From a checkpoint of a small mixture-of-experts model trained on Wikipedia: 256 experts in each of 10 layers, a sigmoid router.
Below are experts of layer 3 (counted from 0) of a mixture-of-experts language model. Rows are named router (the router's row for the expert), gate (a neuron's input weights, with its number), up (a neuron's input weights, with its number) and show model dimensions 0-127. Each number is 50 + 10 x the weight over its row's rms, rounded and kept within 0 to 99.
After each expert's rows: "mostly gets" lists some tokens that are sent to it at least half of the time. This comes from a sample of Wikipedia text that the model never trained on.

# expert 126
router:74 43 55 54 46 46 65 55 47 37 62 62 57 36 45 62 58 52 52 36 75 57 47 53 43 35 44 42 33 36 57 43 66 53 41 55 57 46 45 52 38 47 54 58 35 40 50 49 69 48 45 45 24 47 55 71 43 48 54 53 63 42 34 48 46 54 46 44 51 48 40 49 58 68 57 45 63 55 64 59 38 63 43 64 46 56 34 52 39 57 35 56 32 44 48 48 63 53 45 61 54 49 58 54 66 50 62 32 60 37 64 49 70 46 37 65 46 56 62 48 44 54 39 42 53 45 65 60
gate0:47 51 64 56 43 61 64 48 52 40 61 60 59 51 54 48 54 58 42 30 65 39 65 41 50 34 48 62 62 58 56 40 59 47 48 43 58 37 55 58 37 53 59 45 62 63 42 49 51 60 43 49 54 38 38 35 58 37 41 45 37 58 48 46 52 25 36 50 40 65 44 54 39 44 55 43 41 59 47 57 62 49 49 33 77 52 50 47 57 60 49 37 57 54 66 58 57 50 47 78 48 59 63 69 49 59 49 29 65 54 57 47 42 63 41 53 42 34 52 47 46 53 47 50 68 66 36 62
up0:47 55 54 55 52 50 53 51 50 32 62 58 59 45 20 40 64 64 54 49 71 40 65 55 56 28 43 39 38 38 49 43 55 43 52 58 37 48 41 55 30 51 57 44 52 49 49 46 62 39 54 36 37 46 44 57 34 49 55 54 67 44 42 61 44 48 39 60 34 35 24 55 54 43 42 40 62 52 49 54 35 53 53 65 57 37 49 65 51 48 31 46 38 51 33 51 49 64 46 64 48 51 48 59 65 51 58 41 54 53 62 32 59 52 39 47 48 40 63 53 56 48 36 58 70 39 58 58
mostly gets: " October", " 199", " April", " July", " February", " 2002"

# expert 177
router:61 53 50 43 56 43 45 60 45 38 47 65 57 49 45 52 65 56 24 43 58 53 38 36 58 52 50 38 44 46 46 60 46 72 39 25 49 45 34 67 41 46 60 44 52 64 62 69 49 43 31 58 39 45 46 57 55 52 57 60 56 52 43 47 49 66 54 44 53 40 52 52 59 71 52 54 48 53 61 68 46 51 40 48 39 52 39 43 49 55 52 39 44 57 53 39 47 39 30 37 23 49 51 50 66 65 70 54 74 42 53 51 55 72 40 47 53 58 53 35 54 39 48 54 50 39 59 42
gate0:52 64 51 54 44 51 46 60 37 33 43 57 63 39 57 39 41 44 43 39 47 42 48 51 48 67 46 63 58 46 58 46 61 40 37 43 54 48 27 40 49 28 60 46 57 49 52 43 46 35 58 55 48 49 49 60 57 40 58 38 47 46 49 69 50 53 41 45 61 53 73 50 48 65 55 57 45 51 49 36 53 58 43 55 49 53 59 55 58 61 30 41 50 43 49 38 48 38 34 50 54 58 39 66 51 37 82 60 66 32 45 63 69 40 54 51 72 72 44 34 43 42 52 63 52 53 47 62
up0:52 46 48 45 53 52 64 54 51 68 55 51 60 47 62 44 40 52 45 50 55 51 57 63 45 54 57 46 61 46 64 55 63 39 43 74 33 61 57 49 50 54 18 40 47 49 36 41 44 45 45 47 45 47 56 44 41 27 39 36 45 35 48 58 49 50 58 50 41 46 41 53 55 42 44 67 54 36 46 42 56 39 47 46 57 44 38 60 46 65 33 41 52 35 47 47 68 56 46 42 66 26 55 48 64 47 33 47 30 67 62 32 49 60 62 58 39 51 31 46 41 57 63 49 44 66 60 45
mostly gets: "in", "in,", "inet", "ino", "ini", "kin"

# expert 5
router:65 58 40 50 43 49 63 43 56 49 58 40 51 38 69 46 51 39 50 52 69 55 46 44 72 51 46 48 50 57 39 56 55 41 45 42 68 34 56 81 48 41 44 44 50 61 56 47 59 46 41 54 35 47 49 56 45 49 64 54 66 47 44 61 52 51 40 32 57 47 54 41 64 52 58 52 58 50 48 52 50 53 51 28 49 53 45 56 58 55 44 54 26 35 41 41 58 49 39 63 34 64 49 64 60 44 47 29 66 44 67 45 58 68 46 64 50 59 40 39 30 74 53 60 60 45 60 49
gate1:53 53 65 58 45 45 56 55 29 56 62 36 56 43 45 56 60 59 57 46 46 57 52 36 62 45 71 59 53 60 56 50 50 46 42 62 64 38 45 46 47 52 47 50 71 49 56 40 58 45 33 45 52 58 42 48 48 61 53 44 36 64 37 70 62 50 59 43 56 46 51 45 59 46 52 46 50 49 43 56 62 49 48 39 35 44 47 39 53 46 55 46 40 27 54 35 50 67 55 54 37 46 42 64 51 47 45 55 52 51 41 48 45 72 46 94 45 42 46 40 57 60 31 71 34 57 62 51
up1:45 49 57 39 68 50 63 49 32 59 60 47 41 48 45 57 41 67 55 54 24 38 56 46 58 44 66 74 46 53 63 51 63 48 40 54 44 63 34 34 31 55 41 78 57 48 34 60 54 49 66 61 56 38 50 60 54 56 48 45 52 56 55 45 47 55 62 51 53 48 63 46 52 47 44 56 26 52 53 27 54 50 39 49 50 54 39 42 40 38 52 62 51 46 67 49 50 59 58 51 53 41 38 53 59 48 60 45 48 47 29 65 51 55 79 33 38 56 54 50 50 55 51 35 47 55 55 45
mostly gets: "a", " la", " fa", " Insect", "ika", "|---|---|---|---"

# expert 27
router:56 46 50 45 38 40 45 56 49 69 66 59 59 50 60 72 61 51 42 53 56 47 29 47 75 45 47 52 55 43 49 52 64 55 35 40 51 37 42 62 42 35 49 39 47 36 63 56 44 51 42 79 37 53 59 63 48 50 52 65 45 68 51 70 38 59 35 51 43 44 40 56 58 54 53 48 55 45 70 52 57 43 46 48 46 56 40 56 40 52 35 47 48 54 51 46 63 52 40 43 24 49 37 62 49 54 66 52 72 36 52 63 69 45 39 51 57 55 47 53 58 54 61 57 54 57 60 36
gate10:53 34 37 46 55 49 55 49 42 52 63 52 31 66 53 60 30 41 46 37 54 44 52 40 63 68 48 58 27 47 59 43 54 38 48 57 54 48 39 40 41 50 59 45 58 41 51 59 40 59 62 49 51 47 35 49 54 62 65 66 58 56 51 61 59 73 48 70 62 49 65 64 67 52 57 54 47 31 63 57 42 55 39 55 35 53 59 53 45 22 48 44 58 33 50 47 55 39 57 53 44 48 58 63 63 52 59 68 51 62 55 46 66 53 39 59 30 49 66 55 48 66 42 49 41 41 50 54
up10:35 50 27 46 52 55 38 54 57 66 59 52 62 59 66 65 43 49 53 42 50 51 33 53 42 31 46 46 63 39 40 65 48 50 54 55 58 46 44 53 56 51 46 47 35 40 61 42 40 56 42 45 44 38 51 68 57 52 43 52 34 65 53 44 67 49 24 63 63 53 44 59 48 30 45 56 61 34 41 47 55 29 56 52 47 64 51 52 46 57 47 56 48 49 57 38 64 36 66 36 35 32 39 51 46 40 49 46 57 50 51 32 54 53 58 64 42 59 38 60 57 63 55 37 39 55 71 45
mostly gets: "w", "qu", " w", "°N", "wan", "wa"

# expert 137
router:64 50 59 47 46 39 54 71 54 47 58 60 70 45 41 56 61 50 45 50 61 40 43 33 54 41 49 45 57 50 48 45 54 64 41 33 57 46 55 69 35 45 58 47 42 51 67 62 56 48 30 61 29 55 42 55 61 42 50 61 43 45 47 54 44 65 43 48 46 37 44 43 69 64 51 49 48 29 61 56 33 44 39 46 44 45 38 58 39 57 51 49 47 63 45 43 39 39 38 49 34 49 46 57 59 69 62 35 76 55 40 47 69 52 55 45 62 57 61 36 54 48 40 44 40 30 64 43
gate0:67 45 61 62 54 36 57 54 57 35 47 56 56 46 49 38 50 58 56 32 45 40 71 49 51 48 66 54 30 38 67 61 48 63 58 49 35 44 53 50 45 51 41 49 46 51 56 44 35 48 48 54 51 70 51 44 58 53 47 63 40 55 54 48 39 52 55 66 25 38 50 50 57 77 56 44 33 41 33 53 42 53 47 66 44 32 52 43 36 61 49 40 54 64 56 45 35 55 41 44 51 37 56 60 53 60 51 58 54 38 45 67 71 48 43 49 60 46 54 27 59 38 36 48 39 62 51 57
up0:68 54 35 59 49 64 48 40 35 59 46 55 37 49 60 57 58 47 57 82 57 51 41 47 47 30 49 29 51 63 42 42 42 42 56 46 63 51 44 62 46 69 61 58 41 55 40 45 66 44 46 36 61 36 64 63 39 59 55 36 56 40 46 54 57 44 53 58 62 58 48 34 62 56 44 40 39 64 48 57 61 40 56 55 41 61 40 52 34 43 53 69 45 63 53 43 50 40 51 49 77 48 47 53 59 45 39 53 45 49 50 31 40 29 60 35 55 49 49 47 62 58 45 55 60 56 44 43
mostly gets: "or", " Succeeded", "bon", "in", "or,", "bour"

# expert 61
router:47 63 62 44 38 49 57 66 40 63 56 65 58 42 60 58 60 37 60 61 52 50 29 56 64 53 53 56 51 35 36 53 67 55 46 44 48 38 57 61 29 50 53 43 42 46 52 65 65 46 41 58 42 62 49 61 59 39 45 53 71 41 45 59 58 52 42 57 50 40 53 64 59 62 65 51 60 47 60 58 48 60 41 58 52 35 41 57 45 55 40 48 45 50 46 38 59 60 48 61 55 53 22 60 69 57 54 46 64 57 58 63 67 49 43 52 61 50 48 23 37 62 55 53 41 31 64 54
gate1:47 59 54 59 54 31 48 38 48 50 56 51 69 54 64 52 57 50 66 44 42 48 43 48 42 49 53 52 45 46 46 38 43 38 53 63 54 40 46 49 42 61 66 46 73 44 58 24 50 62 28 43 58 55 52 26 51 45 47 60 62 44 49 54 28 35 51 57 48 61 58 71 51 70 69 44 38 60 65 41 55 58 47 37 36 60 40 35 53 56 55 47 27 50 42 55 51 76 45 52 57 53 51 54 49 63 55 52 55 54 57 48 55 57 39 37 59 56 61 57 52 54 43 48 44 54 53 25
up1:58 32 50 44 72 44 54 38 54 55 51 45 36 53 44 59 42 57 63 37 43 60 61 39 53 37 53 38 51 56 43 37 48 42 42 37 65 50 44 42 55 38 57 67 53 64 32 27 34 51 80 34 49 55 52 51 54 49 73 46 70 50 44 45 43 61 50 65 54 38 42 46 42 63 47 58 52 47 44 65 53 53 55 51 55 66 47 51 44 55 61 71 58 58 64 36 49 57 36 48 28 53 49 43 48 57 65 42 57 34 41 46 66 47 44 36 53 65 40 51 53 52 53 50 46 60 50 44
mostly gets: "aw", " During", "awn", "The", "=", " suit"

# expert 237
router:63 56 57 46 50 33 58 57 48 50 43 58 63 58 59 49 60 50 41 47 45 39 48 41 69 55 60 56 52 42 36 44 47 56 38 54 54 38 50 67 40 43 68 62 52 36 49 56 67 40 33 53 35 50 48 69 39 46 46 63 61 56 36 53 43 44 49 46 59 43 29 50 52 50 51 48 45 42 53 59 46 59 41 54 43 38 57 55 38 61 40 69 31 58 30 43 62 43 44 36 37 48 31 57 68 63 62 42 58 37 66 69 58 53 44 52 53 68 52 38 44 65 54 63 39 34 52 55
gate0:53 51 53 53 48 36 43 57 49 70 47 47 59 47 60 38 45 49 50 45 54 63 58 53 64 59 39 30 61 52 47 48 40 44 58 42 46 41 53 44 50 52 63 74 50 64 50 58 46 62 54 44 32 52 42 40 72 43 34 53 51 64 65 48 48 46 60 43 43 55 51 63 58 51 49 62 40 42 53 49 58 57 35 58 51 36 49 64 54 61 31 56 51 47 57 31 48 49 39 64 53 22 72 48 38 50 50 44 49 60 55 70 44 76 42 44 47 61 45 37 32 65 50 66 33 50 48 54
up0:60 53 55 44 70 65 63 63 48 45 52 50 52 62 43 41 47 51 50 39 54 61 62 60 64 52 38 29 69 58 55 38 40 37 56 35 58 48 48 48 50 57 64 59 34 38 56 43 64 49 40 50 51 49 25 61 65 65 37 57 44 66 53 46 62 61 44 46 69 40 43 65 63 47 38 59 58 45 48 56 55 57 40 62 60 36 44 52 43 55 40 53 45 49 51 40 51 52 30 72 47 37 48 61 35 45 40 51 55 48 49 66 47 48 56 40 52 37 47 64 42 69 32 59 50 36 43 50
mostly gets: "ual", "ient", " #", " 1;", " key", " Super"

# expert 139
router:60 46 54 52 40 55 68 63 44 42 49 40 64 47 55 58 69 34 39 54 52 61 26 34 63 43 45 51 51 58 43 54 74 58 28 57 47 30 52 58 37 51 56 48 52 51 60 58 62 37 44 61 32 53 52 57 43 47 51 48 55 51 55 46 26 46 47 42 66 47 35 31 59 70 46 44 64 51 60 68 38 52 57 52 37 37 31 44 49 56 55 41 48 52 52 46 55 42 53 37 48 62 39 58 49 58 65 29 57 45 45 50 54 47 43 38 68 52 45 43 46 63 37 58 49 46 58 54
gate0:60 56 42 53 44 68 71 45 53 51 46 47 57 40 70 51 71 53 50 47 43 58 31 47 72 39 52 57 49 61 49 67 65 56 31 37 45 47 47 58 47 42 59 55 60 54 63 62 59 40 58 42 44 55 45 49 50 47 52 41 52 58 54 38 29 39 31 45 53 46 43 36 63 58 47 55 64 56 41 43 41 51 41 40 51 57 33 27 44 38 33 46 46 65 66 48 59 56 52 54 33 45 51 52 50 39 65 41 35 59 42 39 51 45 48 43 56 43 55 72 48 67 37 57 58 30 54 58
up0:52 60 58 56 50 66 47 34 48 50 57 41 46 39 54 49 62 46 53 59 51 51 43 47 77 17 49 40 46 54 45 66 65 54 47 46 52 50 38 57 49 36 50 38 44 72 58 59 45 57 42 56 52 57 59 48 60 35 33 46 44 49 51 37 31 42 22 45 45 35 47 25 49 49 43 38 57 63 53 45 32 50 44 47 64 57 46 45 57 46 35 44 61 53 65 61 45 55 55 40 58 50 62 61 44 43 47 33 38 39 45 65 52 44 49 53 61 38 59 57 43 63 39 55 61 59 65 56
mostly gets: "ore", "ie", "otte", "ge", "ee", "one"

# expert 60
router:57 51 54 42 39 40 43 48 39 66 66 48 70 51 53 40 56 39 64 50 58 55 41 33 48 64 64 48 46 37 47 61 53 59 44 51 41 44 51 58 43 57 68 61 52 47 67 49 43 47 43 62 47 67 45 66 38 60 50 52 54 53 48 65 57 67 34 58 63 38 54 43 57 67 51 61 61 40 57 59 54 63 33 47 47 39 50 49 34 66 63 43 37 43 44 39 53 54 50 58 38 47 37 52 71 55 70 32 56 56 58 50 73 53 46 59 65 60 49 43 27 48 65 44 48 43 52 42
gate1:41 54 43 52 48 29 51 41 50 62 43 46 52 62 33 53 54 39 57 53 63 48 34 30 54 43 41 41 51 73 48 47 65 48 42 54 56 39 60 64 51 57 71 59 54 52 51 45 37 42 67 52 48 31 54 59 50 43 44 50 45 42 38 48 54 62 37 43 67 51 54 54 53 70 43 55 57 49 42 40 44 73 44 53 44 49 45 52 59 74 57 49 45 61 51 58 33 31 32 69 53 65 55 50 45 63 55 43 50 30 68 55 62 30 42 52 50 36 53 55 43 50 42 40 56 42 35 52
up1:50 39 50 59 58 33 43 50 42 62 39 34 51 68 33 45 36 41 46 48 59 46 29 33 39 63 43 39 55 77 59 49 60 39 34 46 50 50 57 57 61 50 63 52 44 50 55 50 35 47 61 54 54 37 44 47 60 37 37 48 54 43 50 49 57 48 44 38 65 26 58 41 48 57 43 57 56 45 38 33 44 73 59 56 44 31 46 56 54 65 66 68 40 62 50 57 45 40 32 71 61 56 61 47 38 48 48 43 59 36 50 55 50 38 39 56 53 39 53 49 46 43 42 45 61 55 49 49
mostly gets: " (", " (1", " (A", " (200", " (S", " (199"

# expert 9
router:56 61 41 40 37 43 55 60 57 55 61 52 62 37 64 63 64 41 43 56 52 51 43 49 55 55 62 64 40 43 40 45 59 59 35 41 51 35 56 61 34 47 59 52 56 39 61 64 54 48 32 61 37 61 37 62 48 46 55 59 64 44 39 63 53 62 37 50 57 45 36 50 54 59 53 51 56 42 63 59 38 56 40 57 42 48 45 44 34 50 42 52 42 52 40 32 63 53 40 45 36 53 29 59 63 52 72 37 57 35 60 59 70 60 45 62 66 66 45 34 48 61 63 61 51 35 56 45
gate0:52 52 53 59 55 48 41 54 65 52 51 42 54 61 66 58 42 48 60 63 59 47 39 63 56 52 62 53 32 42 51 53 52 49 61 60 33 55 31 40 51 37 61 46 61 45 65 59 53 55 62 58 52 37 44 59 30 36 57 47 42 45 47 41 60 62 53 55 69 50 47 46 40 66 58 54 47 35 45 43 39 48 64 30 57 36 47 71 28 53 44 54 50 60 48 49 55 34 32 48 43 32 47 82 55 66 38 34 60 54 57 49 57 53 40 54 40 70 53 42 41 58 53 48 47 58 45 42
up0:36 45 64 47 51 65 42 66 53 31 38 64 42 51 41 35 41 69 45 48 57 50 36 48 45 58 42 64 54 61 53 47 39 29 43 44 59 56 53 52 48 49 59 66 41 75 50 51 34 36 50 42 45 56 43 43 52 37 55 56 49 34 45 36 38 51 36 58 36 58 36 54 60 29 45 53 47 64 63 47 31 63 46 62 60 54 60 51 44 40 50 63 52 58 36 40 62 44 59 28 45 54 59 41 54 41 61 58 42 37 39 50 45 64 60 60 40 40 36 41 48 48 49 39 50 32 47 50
mostly gets: " 1989", " Short", " 2009", " 1998", " 2002", " David"

# expert 131
router:79 51 50 43 51 44 57 52 37 47 56 47 48 40 57 63 55 45 54 44 66 48 50 61 43 45 52 42 40 47 55 36 60 46 40 53 54 44 43 48 37 35 68 50 40 54 59 53 60 42 47 62 17 55 48 56 42 49 54 52 53 49 30 48 50 52 54 46 49 41 38 45 62 73 48 33 63 56 61 54 46 58 45 62 42 53 41 43 40 55 42 59 24 38 50 49 47 54 46 57 49 55 64 69 73 55 72 50 52 37 64 53 64 44 28 54 59 56 66 48 34 68 38 45 44 44 56 47
gate0:47 40 41 53 55 47 73 58 48 52 66 46 34 37 43 43 64 54 64 57 46 52 54 49 72 50 38 43 47 52 35 49 46 51 69 53 63 56 52 38 38 46 65 30 57 61 47 63 50 37 65 39 39 40 36 66 32 50 49 40 47 54 41 57 49 46 66 55 54 45 38 61 56 60 44 48 45 52 54 62 52 52 34 70 35 55 58 38 58 40 36 52 50 63 46 51 47 58 50 37 39 44 40 59 67 51 55 67 46 46 38 49 64 71 45 44 52 53 76 48 48 55 39 50 34 60 64 60
up0:51 54 80 61 42 48 50 41 66 45 51 51 56 67 63 50 44 47 43 47 54 66 44 47 48 33 49 55 48 54 42 50 50 58 49 49 47 45 60 50 40 55 37 73 52 37 49 49 57 58 36 33 50 55 66 49 59 69 75 50 62 64 62 55 45 40 55 54 48 50 52 46 40 42 53 49 42 58 52 60 47 45 67 35 46 59 59 40 63 51 54 53 69 64 72 28 65 54 42 61 55 50 50 37 57 48 48 45 64 36 38 58 38 45 34 51 60 69 49 67 48 34 49 53 56 43 36 33
mostly gets: " 2010", " 2018", " 2011", " 2002", " 2017", " 2021"

# expert 45
router:73 54 51 41 42 61 63 65 38 51 57 51 47 48 53 43 60 41 35 39 67 64 41 40 54 58 50 65 34 49 51 38 78 42 35 45 49 37 44 45 44 34 42 62 44 49 48 56 53 54 51 64 28 63 31 47 43 64 50 43 52 50 41 48 41 56 37 47 55 47 50 55 41 42 58 53 53 61 68 46 38 48 36 55 49 43 45 55 33 58 42 54 42 42 53 49 46 50 51 46 44 56 40 60 50 58 56 40 74 31 49 52 79 40 46 45 57 59 65 30 62 52 44 43 38 40 59 45
gate1:51 71 61 67 39 55 47 51 40 58 60 61 47 40 54 39 60 55 57 55 47 50 67 48 32 72 40 39 45 22 49 40 58 60 41 37 51 32 60 38 47 44 63 66 53 48 46 51 54 55 66 50 31 47 56 59 50 52 43 50 51 34 33 62 44 41 69 49 68 39 43 41 55 50 50 30 50 56 68 52 48 65 40 51 62 56 64 50 60 31 35 54 52 59 47 48 36 55 49 56 61 53 47 55 38 53 38 45 60 58 54 64 62 49 53 52 52 41 60 53 46 49 51 63 77 51 59 56
up1:37 48 46 49 42 48 48 55 44 41 48 63 41 60 53 59 58 57 43 42 44 75 52 74 60 30 63 38 59 53 42 50 66 49 52 51 36 46 39 47 45 39 59 47 48 56 30 56 57 51 68 68 47 51 47 41 52 46 60 30 45 50 49 47 65 46 50 44 72 48 54 48 57 37 53 59 31 56 57 63 46 66 44 46 37 70 55 40 48 45 56 67 50 40 52 51 46 37 34 42 42 44 52 60 58 38 49 57 44 54 48 45 37 48 54 44 65 42 62 36 53 78 57 78 45 56 54 63
mostly gets: "erman", "mond", "ington", "ford", "bert", " Lemmon"

# expert 215
router:60 51 59 49 37 43 65 49 42 38 62 62 56 43 61 51 48 51 38 63 62 48 42 43 48 45 66 39 42 60 54 45 61 44 40 41 55 37 51 45 40 40 35 49 45 50 55 45 41 36 54 41 32 55 43 61 29 42 49 67 56 46 39 52 39 44 34 40 49 45 37 53 66 47 52 44 57 50 54 43 34 48 37 58 55 55 34 64 50 45 63 53 28 52 38 59 54 59 36 57 11 44 38 44 61 46 49 38 70 55 52 50 62 37 54 62 61 63 44 61 44 58 62 56 47 56 55 37
gate0:42 51 54 59 30 47 51 47 43 32 40 59 57 59 49 56 44 54 47 41 61 60 49 41 42 42 51 55 65 60 48 39 42 38 45 55 56 55 63 53 38 46 41 44 49 47 44 31 50 49 49 49 25 54 46 50 57 63 51 47 38 37 58 43 50 41 27 65 41 30 59 65 48 54 47 54 54 36 46 34 51 55 53 36 58 48 57 64 27 46 59 33 27 57 42 39 49 55 34 46 36 50 71 52 50 44 74 43 58 52 30 45 48 68 60 66 46 45 37 57 48 58 50 60 60 65 52 59
up0:37 50 50 50 48 50 51 62 49 18 50 62 63 74 58 44 48 46 40 51 62 61 43 39 41 53 38 48 60 35 41 33 37 57 50 59 60 36 53 58 37 54 49 34 36 49 49 62 45 37 56 43 44 77 62 46 53 56 42 53 63 52 65 46 53 53 55 56 47 55 69 53 48 65 61 32 49 52 45 47 51 46 47 48 46 64 57 63 46 56 63 41 48 55 45 43 79 43 56 43 53 39 42 54 40 44 53 56 48 69 66 44 42 50 51 47 39 45 44 60 26 44 73 51 48 66 47 49
mostly gets: "ly", " well", "ely", " far", "ively", "ately"

# expert 142
router:71 64 45 40 59 47 61 55 50 59 70 48 56 59 48 55 62 48 56 49 53 55 36 44 56 49 62 55 38 49 53 57 62 46 51 43 63 39 52 50 42 28 51 41 51 36 72 64 53 42 36 67 39 47 37 61 52 49 36 45 59 37 45 72 47 61 45 61 53 50 45 51 39 62 61 57 45 54 43 47 41 51 39 35 35 50 50 64 38 68 53 52 54 61 33 38 57 40 37 44 34 51 49 76 65 56 59 52 74 38 44 65 59 48 54 42 57 51 48 48 48 68 49 54 45 35 46 34
gate0:71 43 44 61 41 43 63 50 62 36 57 52 68 53 52 51 58 41 56 42 53 53 51 41 44 55 44 53 43 41 57 57 48 49 49 61 61 41 43 41 39 38 68 47 46 38 78 62 79 41 48 61 45 43 49 50 53 32 54 50 53 43 53 59 50 47 62 48 37 65 63 55 20 47 53 46 70 54 52 71 48 50 50 48 22 64 48 39 43 64 51 52 70 51 62 52 53 50 43 58 35 43 48 48 53 68 36 58 62 51 54 45 42 58 44 48 43 64 43 53 59 50 61 57 52 33 54 51
up0:54 51 50 75 41 68 61 44 57 54 51 36 70 38 56 40 33 62 49 49 50 50 48 35 47 47 68 50 59 60 48 68 55 45 42 42 58 39 52 46 37 39 61 58 44 47 57 43 63 33 56 67 59 55 44 62 61 35 49 33 41 36 71 54 32 58 51 55 41 67 53 59 41 56 40 49 52 49 36 64 68 46 45 34 44 56 63 59 52 64 47 48 77 35 68 51 67 38 43 46 45 54 51 35 51 44 43 57 57 49 45 45 57 40 57 52 46 60 42 50 61 43 59 61 55 44 61 46
mostly gets: "ov", "IN", " JPL", "OR", "ER", " FRA"

# expert 95
router:61 51 71 51 45 44 56 66 44 50 56 58 58 55 58 58 59 43 40 50 48 56 45 59 64 54 36 55 36 47 41 45 67 44 18 34 66 32 46 61 48 38 51 59 40 31 48 56 51 49 39 60 49 40 38 53 50 36 61 52 48 43 54 55 45 57 43 51 60 50 51 60 55 47 48 53 66 58 72 39 47 52 51 51 52 25 36 49 45 53 52 41 46 29 64 42 47 34 41 54 31 39 41 60 51 57 72 36 57 47 45 49 68 48 46 47 59 60 54 30 45 65 53 39 45 50 64 46
gate0:41 36 41 56 56 61 43 40 54 58 53 68 44 45 47 54 45 47 48 56 45 45 49 56 47 42 44 58 51 36 65 50 60 55 51 44 40 59 56 48 44 40 44 63 45 43 41 59 38 49 60 47 64 59 46 58 48 44 25 35 48 39 69 53 48 45 43 50 50 54 52 41 47 57 55 44 57 52 49 53 42 73 42 60 65 39 50 57 59 48 50 53 65 33 46 51 31 67 42 74 52 55 58 69 51 64 51 61 52 62 58 60 62 38 21 57 74 69 43 44 68 63 61 50 61 64 38 54
up0:46 65 36 59 65 47 44 50 19 47 50 57 57 34 46 46 63 49 58 47 58 77 44 50 53 33 49 43 67 66 48 48 51 46 55 54 41 46 52 49 56 62 44 47 63 52 57 46 45 70 50 47 63 52 57 53 47 32 50 42 46 34 53 60 45 36 36 34 72 49 41 40 57 40 49 47 58 57 63 44 49 41 63 50 29 43 53 68 48 51 47 48 50 57 32 53 61 37 39 34 37 55 40 57 50 51 48 67 53 50 64 45 33 58 58 45 49 70 36 54 38 63 57 48 67 40 41 54
mostly gets: "ain", "ship", "cle", "play", " water", "fit"

# expert 210
router:61 47 56 53 38 36 47 40 56 53 64 51 47 40 58 41 54 43 37 47 50 47 46 25 52 38 64 53 41 62 48 48 66 57 51 35 53 42 57 51 35 39 51 60 40 57 61 51 55 36 57 63 39 48 57 48 55 38 47 72 70 41 32 47 49 42 44 40 58 46 44 31 61 42 51 55 58 68 50 57 51 53 39 42 58 53 38 47 47 63 52 59 22 55 51 46 59 65 42 55 32 53 47 57 70 63 45 40 73 47 61 62 66 37 43 71 55 52 46 48 50 60 60 51 41 42 61 36
gate0:44 49 58 64 48 57 51 34 50 37 60 61 36 44 46 54 50 33 49 44 53 59 48 63 50 62 41 60 46 48 37 52 50 49 72 47 52 50 56 41 50 54 52 45 56 67 40 31 46 36 42 44 46 50 45 54 43 38 39 47 65 38 61 33 46 41 59 60 37 51 50 51 46 39 47 47 50 68 66 68 68 67 63 63 53 42 28 46 59 67 57 43 57 52 58 53 57 58 26 54 52 31 50 40 56 52 38 44 50 36 63 66 53 72 49 51 38 59 56 43 34 50 55 47 47 59 52 24
up0:55 49 49 65 60 44 36 58 51 53 62 58 46 61 32 55 68 56 45 64 54 45 63 60 34 68 56 48 45 40 63 54 59 34 70 46 47 47 50 35 56 62 44 55 53 52 63 42 35 53 58 49 39 52 35 34 52 37 61 57 49 48 54 51 62 41 47 72 32 43 64 50 51 50 51 48 45 38 53 40 55 51 46 68 45 40 44 46 61 53 43 39 40 53 59 50 49 54 30 35 70 43 43 66 54 68 42 56 46 50 57 45 47 65 33 36 49 56 53 44 50 61 74 73 45 58 64 42
mostly gets: "s", "s,", " songs", "ms", " events", "s\""

# expert 96
router:60 61 48 33 34 54 50 76 54 71 57 56 57 31 64 51 60 37 41 55 68 47 46 57 59 43 38 43 36 39 51 53 51 42 53 50 57 37 55 78 40 28 43 53 59 47 71 64 42 50 34 59 46 62 53 69 48 52 52 62 60 47 41 60 51 56 44 43 46 49 57 50 56 58 65 45 64 47 42 48 52 49 42 55 56 57 39 48 43 63 40 53 34 45 38 43 50 43 34 44 44 53 36 52 49 58 64 39 63 42 49 63 60 55 58 49 64 56 52 34 41 50 60 68 49 39 57 40
gate0:51 59 43 46 32 49 50 45 35 46 64 65 42 42 68 61 44 43 55 39 54 57 48 41 49 62 55 67 55 44 39 46 78 61 30 51 54 48 55 39 47 48 53 42 62 56 35 58 52 64 49 53 48 36 58 58 56 50 20 30 57 53 42 56 59 49 52 50 53 41 52 25 38 55 48 49 31 53 57 48 63 39 45 41 40 50 59 66 58 57 68 55 42 62 43 41 48 54 68 43 54 50 55 54 45 50 53 33 61 72 52 61 60 46 44 62 66 48 49 59 63 48 73 47 53 40 49 48
up0:19 57 44 32 51 61 44 44 44 52 52 48 43 61 39 56 46 51 50 39 32 61 37 64 38 50 48 57 54 38 32 56 60 53 52 47 48 56 44 42 45 48 50 46 59 25 62 52 30 37 40 57 51 52 57 52 61 67 59 78 47 47 38 46 61 50 64 44 63 62 36 45 47 30 29 56 51 44 54 35 44 41 40 60 56 66 43 56 55 56 38 31 45 50 56 51 71 54 29 49 46 47 55 59 56 55 53 47 46 42 50 48 60 42 54 36 65 50 41 41 35 48 44 52 54 42 59 53
mostly gets: "ar", "ars", "war", "har", "mar", "alion"